From a checkpoint of a small mixture-of-experts model trained on Wikipedia.
Size: 12 layers, width 96, vocabulary 8192.
Experts: 64 squared ReLU neurons an expert, a softmax router.
Below are experts of layer 5 (counted from 0) of a mixture-of-experts language model. Rows are named router (the router's row for the expert), down (a neuron's output weights, with its number) and show model dimensions 0-95. Each number is 128 + 32 x the weight over its row's rms, rounded and kept within 0 to 255. Numbers have three digits each.
After each expert's rows: a language model's description of what the expert responds to. This comes from a sample of Wikipedia text that the model never trained on.

# expert 9
router:170118172109196152159139163084113062154187130184089196154109097108185107170161136139131157121083108101138140106132106147135172159128152128117089106111133074140181104086167095172121106152119178092112179155089088116112116136141155190102139092112175136073099091104106096168091115121129153139
down0:154087130177088112131122128131163112089128122156119125089189158162103110072087045150169182138126100142099120148127021133145093156125125141127137122109127203089144137120115099159101160163148126118200174104121183134089123134147086160161064129090171136156119114125123134148173158131173147168
down1:091092135104104109207100205135080110119126151169166160127148091151131101114070137139159200163168188130139161150161109113123143134140117109189124129060113061175137125111069127097159160117166176114131142150175134145102143105129108112166166136103098133175104078085096123152118176097127171141
down2:125122140139110096089127168102116141121152102108183159136117090118137104109126152142167178124125121146171157184176155195160101113127137124165161129212171103141135089132146164088197117103085145134069099182164107093117127105101163128136136085082152136039070157120120128177131088115076080136
down3:126110191070190110178142173138169070185077136114085181135142138151168100126126144118126127116103176069085100101117133116103142155150107183104110135182089065181123136141154137150110098116086127126099139091119142097098111147096108109135192100125166065120123114114078100129142194182093115133
down4:132153158114151123137128128122078063139098073145125150153101111134169144135084086082171171080105134090112130093092085137119121110191161131036136167112126149208145108130145068113148132089061120147110103107122139116093148090157133095172148089156119144088166091075062105146158115138122098170
down5:115114112131119152151113084143153132173090134114108120175079044131121073097137198194158150138070124143144168100192078114146121135139085087176064140153143113131098129133124166120080160113064150137132111152137176117126188124102102182155177119125140146159107140127138114138109194114198156122
Description: Line and sentence ends. Line breaks, sentence-final periods, heading closers and row-ending pipes, especially in lists, infoboxes and tables.

# expert 10
router:151109122183116085118086161114144118130121133062102101124156161077159178142097171147068058109083157142179123178127132134112116115132101168113098131094129121101057141111086121120107134162077040125146171089126156159136160127099145098183113112113122129174114176081091078158178104088150119120
down0:099186177107172145124115099126098158088126164122152107160191115155100081163124107149122125119208078139195101129092117112167141104143114124195147157145112253116093120122122117130126092176098134156125101152129143095138119103142146143160188145076137138145075070147171138100158107139133104134
down1:077144102128127139088090091136136150147106133122099129161111108104123172134154149099167155126118144143177139079174137138182093141161122114146127135073090103122043104121172143143117092123143091132126112148210162152122077121136194149185131154106082129123077134117073165162186106159070044152
down2:132093104119041106072078128157145125196091080110096147157129167158139140122144120082158117141085196123076112124140111173103116173130148085126096139107126084088158107180105166175126103142141177166183163175154178112129165162109135080110110120068184132169109126101106142093147134150100136132
down3:137129084089111118108081175155202080126129068156122173072137162098148133112121131093082086152098141158185105149118103148145032130120171093135089137167121111144115159126164120100104180201095092198160139124072110166139112121108099177123101108171114137117169105176110126127130107152139145112
down4:174137154176105110118141098086122106118134106162166111123082135106149163120158136150100119097089100137164184138132157149138119138156140099147111160196136107099092161178105092181094135160118113111151081081148092134086103117124071140129096127066115121132091025218199157145141126118120178109
down5:127146149151162092027127131059126166128108145157097168089087143106112104114111097133116156117190101084124166143130101139126134132139111087132157077116121120166094141170224061103164134130164106138164125071153105140157100086180155081158145151147170104152114143102151142186086131129108090160
Description: Word-initial prefixes. First pieces of longer words, mostly prefixes and onsets such as over, un, dis, sub, inter, as in acc-eleration.

# expert 13
router:108107167153137106170162143194162108101183140146194109132145127113123079090121118162129110098174170171111093103161200123149105083183159122114107093163158065094089183134159097114163145084187157142113095143095159158145167142127119117141131111186057068127165122130149119072126144123108132149
down0:222136155218099130046145107110110143147099130114133118161111124134080095113171168110118114124125128147134122149077148077111122121113117147121116162177124077120171153080104144124110071163120107113116106106184064116148140094205131165150079156143129129133091112118083149081122183172127147178
down1:036092142001213196182062144164117101149163174136150130134100091142179188170135131123128121147091142123105134085122146121161140100148145098144131102159161153135092190131116110135102109089122134111119068114106151164126155163123130097129120129113096118130121116128139102118133118092159097131
down2:105115117113121108168133194137090072062138120103118185126164131144151090127157128139096121175144173116145100177185091158126139164124164146125140089139107154125128122121127119125198142114173081135225161142117180112150108119129116103094161157090046106124081089165206107172151134124151160137
down3:032094092038185160173142158136172117132172136131129144146129136149206132130078133101161139172099134141106117095101157085137151073170073122179153073099154117164100132147125144159141173121184166099136147155090185137111112143121108129086169103167115107130113124085156156106117118122097152114
down4:108148086074146177139161129141172143133134062121167167148113127162062194143103069084149136148097155162110105115121148140131074054169132087157133125177089133169106135105123187210119131086137141120076130121139127133144144147204185108102162147149145173108140118122143134132140112088080087131
down5:106082142096201141160121081172123089109147144159116161147123111116127136093172116156144157135129111115112126152114147087186132122142129131035166139146141096161119124053105105126165165133152186125157151180090093113116162161111111089085172096142094141134149115148036082147120181139123159203
Description: Name and word endings. Final pieces finishing surnames, places or nouns before a comma or verb, e.g. Long-o, Spenc-er, Copenh-agen, and also he.

# expert 5
router:136170097231046112092116166111115142075063117165116096081141123144073144157105153139147085180139178097095136194103196141138091172129137151131143145155110099103145092132151115133100135133154115156140133117156145141122074111132107159115098107118113166110107081146173122066104180171135133094
down0:159166123128092123183108070116161143129162077128095159106129143164172205083105144119129140069067214140081104094166118141137146105127129124092106130091150156131175175142128119137175066091105133126132156090134192178167113136128097190145152094088111114183111166164111110124131121093094137137
down1:139147142098156119091179137129099161065132142099141101140187091082152163099131108157160085116095119132152153159068118081083136072157146117139113123160111082116036159129160106114154140179132127113138103164102160050097086170093061074089092125138140082116143119125153071115125163093130129142
down2:052115139141117077128160146079126124115182138088115126164132131153157125142093084102118157133115163095087170095114127141129118159075098202153130073196136133130160126094122122155112072067112136121131115120149149070140089079202119150149171182118135148095092185083176151144081160119125106169
down3:140196108131159098172121075145137156117115142151172169150134126067128132152106179096133101125156090158151149092117168132138103085146115184104156070179145123188106197088144139126177142133156136109159107106142144197066123147148120100128148117107161095087158102137114147200127147126149113226
down4:103098161090157141152069122136147122106110110147173147108111092167195127129149157103151142088098094138092092105175055070133132090189168092152105137105065095092140120091152088097163151124091124110150157155118105136168163044089118150136164068131125132171126126150135099090174146136089175090
down5:144125140109143143106118133120160188137176082088155143182120172142133092094115153147129125111092100186109172125076202165139106073123149143103134093162121153074082156141170148114151122178138180085178089132112136153125167083137135125143095070165097060126065058129099114108119164143131163102
Description: Word-onset consonant pieces. First or early pieces of words and names, often consonant clusters or prefixes like st, re, con, pre, e.g. Cro-t-ch, C-re-ative.

# expert 11
router:106120097102144080130168158124130169125170109059165173158202160078120100122077061178095148176136126101115163190122074120085111116102120158124107154162118077121102112107101137096137123095128106141111145149206124099143137164129130075168154149115149095181067117106112118067168100102118102118
down0:115153170110147141102190162136108180139095133134078106113146145084112107120147097144155106135141110154099102135156092132115090117117147041108109113114130148124069150141110155195148116119156118125086181105154158179076127212105079142049104153153128105096099114116155176216083136137108134171
down1:141132086114134087153144161124137149166172201105156066152050183179156028107089117100092102078117104102148157126124162064147107108136170147115127186140088113156119177107086176130116108107141113125167126117119110110133097085165122112099099095128141113150113048119152173106122115117139101144
down2:162104103130161172127126124151138178086093126092130130159127139208126114102127098142137183135126079137047091119064077104121116114155103115141113113138113196128149114136140072112115120165137105076103077104142169190074118099134117143173114056133117140136119160094186133121034115134107113088
down3:169147141133102121173166117107157137167092137155125106136110156114151101155102149105089098092150115124129092132162136188150142135147136186087150134098187112252099187105128108127152124132124189075118143125183187113134160090117174086106138137104165116174114078176109176152091136129149163172
down4:109152144146085102127148126038101141171059131096108082111151057094120148163111119172092113112136087197167079154182104110151107171122156123117130140070190192113161145147125140083143167165111065087134127123105173109077139153142124102135132176136159175121115107132137086165158136120110108131
down5:176143094149113137101069079057128100121174099183138144126135162159111137139155163118130128072145122157047160107155175151142084119148164093152131108103130137134168116158132094180169127066117130195135153191070169147187153128179144110135103108114091161108091138150099098105079136169138123168
Description: Clause connectors and function words. Commas, and, when, where, while, because and possessives like its or their in running prose, often followed by the or he.

# expert 3
router:108138051177078140091068123166102158187108191118149114096076110110066191111111079094094122173117173166123058100147140147121103144125161128131106134129138109099162173156149148154127136179130169072152147108142117151107104105156102169161113163140122105148086128165140177095076105160117169143
down0:155112078109129109092136131123119091069170097129149092165138121126168054139144141154095111113129095126154122153141175065151121164155080154141098127162108145145145109154172104105076150117126074138091187115136110148181120066023121165167090070159113128148153139146113147091170189126116091158
down1:147190078128149115130128181168144117084168162116098140107112112146102103181100119118108115088128130129114130130125086152165082167106134178057108146093119123103125137090126065081106151146124219154140114097169080087089090112144164146150130069061086099100188134155108090097158122115135108182
down2:108117116156152102159112108116162129135188163105183138096128088137124130112137111149113159130112167080115081126149069139151140080172144132156141073179110128123122076095189131151184190161117137105161098089121143121188101151122104047087194114114132098114166150094100147103079155077140057154
down3:120105091150166155132152146115176145087121179120126102125103160177152101153154090149119101124145185093123121102214100132134088090176080121160109105175143114117112155102181144120131127096079119129110159093122115108068082109158173147120071067115100142085133064100134134159144210125058106141
down4:059128147101120142130166090192136114129180087071151177152162099158149115162146138148072105174134138073137149120138174138114093129147166080166134124126099096114140143104110115148150114059134167122120090195069110130094160202108123120116108104183147107090149147110182158203138149079122139104
down5:159122123140084120126124144106090155104094182088118127156145061094134073140178150131132113098204116136078148130097143136126063122095144148142130080148139098146188124108104071116148123082061173096121091107117095140185115135184102179127180168146133098113110099147198136167136178085172129140
Description: Vowel-rich name fragments. Pieces inside foreign, often Malay, Somali, Spanish or Arabic names and words, e.g. Dar-ul, Oh-af-ia, Ur-ías, San, El.

# expert 1
router:113154114177093122089088113157129152144174107178133137081112071185074100163145125079134140116119191178125161165136165137111041153147090091127129128118093107152161205129132144174121100139127137114093072112168096154109079083125130168103122154138087105146059166179148152110091134140152134154
down0:129164089125097121083094163132107118129098200129140183090094110154171111122099129107139120123156164112060189071129164171117137146140118160147180217115096116196124132117124105136122188122088115142074127136090074105165134111164102151198148081144114116146129172153162174169141159136138093126
down1:094134172120180174125062140056110100150125113171134153111100124100098163120115119120107080129068133204087102106093155088085050176155163165147147113130075122145065174121122108115070168102144113098121138134140113078104136091128101067110162129185116142091096137125094125146088127100155139113
down2:215111189162087146075138139151167131093185077156134182099178127168194109128147138185125088139150146064167096116112143089076106112120081165098129094099062128163114119128140140128134112160107079141117120107160094139085107155103137144137120093141168162157142117138096092178106126147178170109
down3:143139146161127061135118116100119195055159082108113152150133140126109123120129094156159143104106118123095175184151164122132134148127182107137072114141120156081097132124137129087172140167169103088076117100127144135127113089164187137142127137110147075140090148087037071155150170135121166218
down4:099030119175118094127094116151095082114111121133156053083147156133104142159140168091112073042151143155120084109115070077159098129173124120059104083132121103069124132161157134098086115090135107129095127102117192121126097157175120117119149161162144130105171142110116094143132135146176134099
down5:167142134126116120164049168112124115101158134156100071106124083134114128084141098101102118129084111137100115195181188145136077095075136167098078140140059108114109103121124133117169137161042112149128167173121125083156138120143158151111178132159079150104134093092086115148129144079067106083
Description: Name-internal syllables. Pieces at the start or middle of proper names, often Germanic or Slavic, e.g. Witt-gen-stein, Col-che-ster, Mal-col-m, Victor-ian.

# expert 6
router:132135148056182160143166107117099125186091095141125150142163103119103161094179144160212103071121137066148095188137121137125141115130117114165117127167131157129153175161114081102148114100124172118147093134138068128194154165151154097072162112170140178102158142162140115124077164172144184123
down0:149098138183082107162157065175096130182131095108189139140127100153139131140123091089102158087102049117091066148135160162113136095164116102139096085109093144180128111124136133128110140137101138135081123163203142066167123136157171069145137178186100177118110072129170120145133092113149140121
down1:097120074106172124174142174145109104122123087078067119124207126062187138163097189100124131200094146136121155138152116107119150197131114148107150110120113139161125145127095115097195186164083137101145147137117154062142096097139117091144125157097134072090156123148106165125144164143168154169
down2:212113197208131139126177086121144158140123129147082142106156177145123114152127122132120161106177100179147105171182159066139156169126105148144142118169167061086127107096144153165160144161123124127115126064125167113119144121178179098120150138143066116174145075155105146118151141142175103092
down3:104105113123145152189090081128110102093185089091170107146150126128110080096141189124133211098101123114107093137106095086093160186140120101115166119117155158074123138181126115130087122147080143127120141123135148046097105128076151147144103089106191147138137204082143133186143073132137112111
down4:079105143121102134184189104132109176154116164143171101087119120139163164147110115130124181154103150127180162098130053169118127091031129129131132077086146148140086114146140131092153129070118123143131115104108139137101098136134079130150078148136057175151183138073155077119166153123156076091
down5:123120200097093157128139101109148073159157124127125128158128138168117104140174140122117087110135197078127154143110144083180187102117142151106157121142160196179153131099121064142106136119167139079092121159022160180174144129128136102096076130130137173083167150150151092109130146167118159092
Description: Closing parentheses, article starts. Closing parentheses after pronunciation or native-script glosses at article starts, as in Santa Bàrbara (/ca/), plus title-line breaks.

# expert 0
router:142153117065136139222153121137126173123101138174127101133118183148152163171165158129084120121121065137134127139157155065154151121187088093113103195145159161114110141165146192091097150170124155182129110084097129154086166094159165178161170151120176164145135156107128153160158119095155143139
down0:046128118177111139097119141160105134158098168078144109089162140206117130145153133114136159117064212149126109101137110209160095123120101143159141189144153132103124159126113184134180134084098123143136141132151087172082093135162125158134128138071142105080158126158182142125102133181077150104
down1:092138089107114105181083158129080116170108067118083097092155153046104050116109110102103155149110118136069114130154163123128140124203162098175129128198114099151100104148087106110136080184145153143118089127174130126152133090073177137099174168105112160149098130109106148151136123115097169154
down2:093163138124102114170161116163179171117116153178120116118136125135138069153109147188133134135149054145101157142183178105049149102171145101164129180111163127172139115169159129175117110112100087149163135084051063176141188094087173130130148104084129129125162101130127129080115136126135155098
down3:096173126161116123145109113079142106108146142159109150145162058101107135064165124093096140114129111140139102068132071143102193131128117143114118112106133132124179057108108161125172115099181166171151113241114099121127123174104101117069148142128095124135146082183190164145109091116112152090
down4:111158145137083112098116156101124113155222112090111144161139104110098098160168185085156189122062176115100069153150116122144111097123105075151082146172128134139155189126134134148103105187126147119150190113111209120093150094147149106153172143144157160121053084140132127172118139104122138145
down5:100164188107164083125113109090133166114156133122148156100124153139155116111162125114102126145181093079134116149183170078143194145146102090116132080096172152169116179132156116109149134119062101104164076116102174127051196106158132149140117196181125117180128152083129108157189150130155128134
Description: Time prepositions, table cells. Prepositions opening time phrases and month names before dates, such as in 1978, from 1803, July; also blank table cells.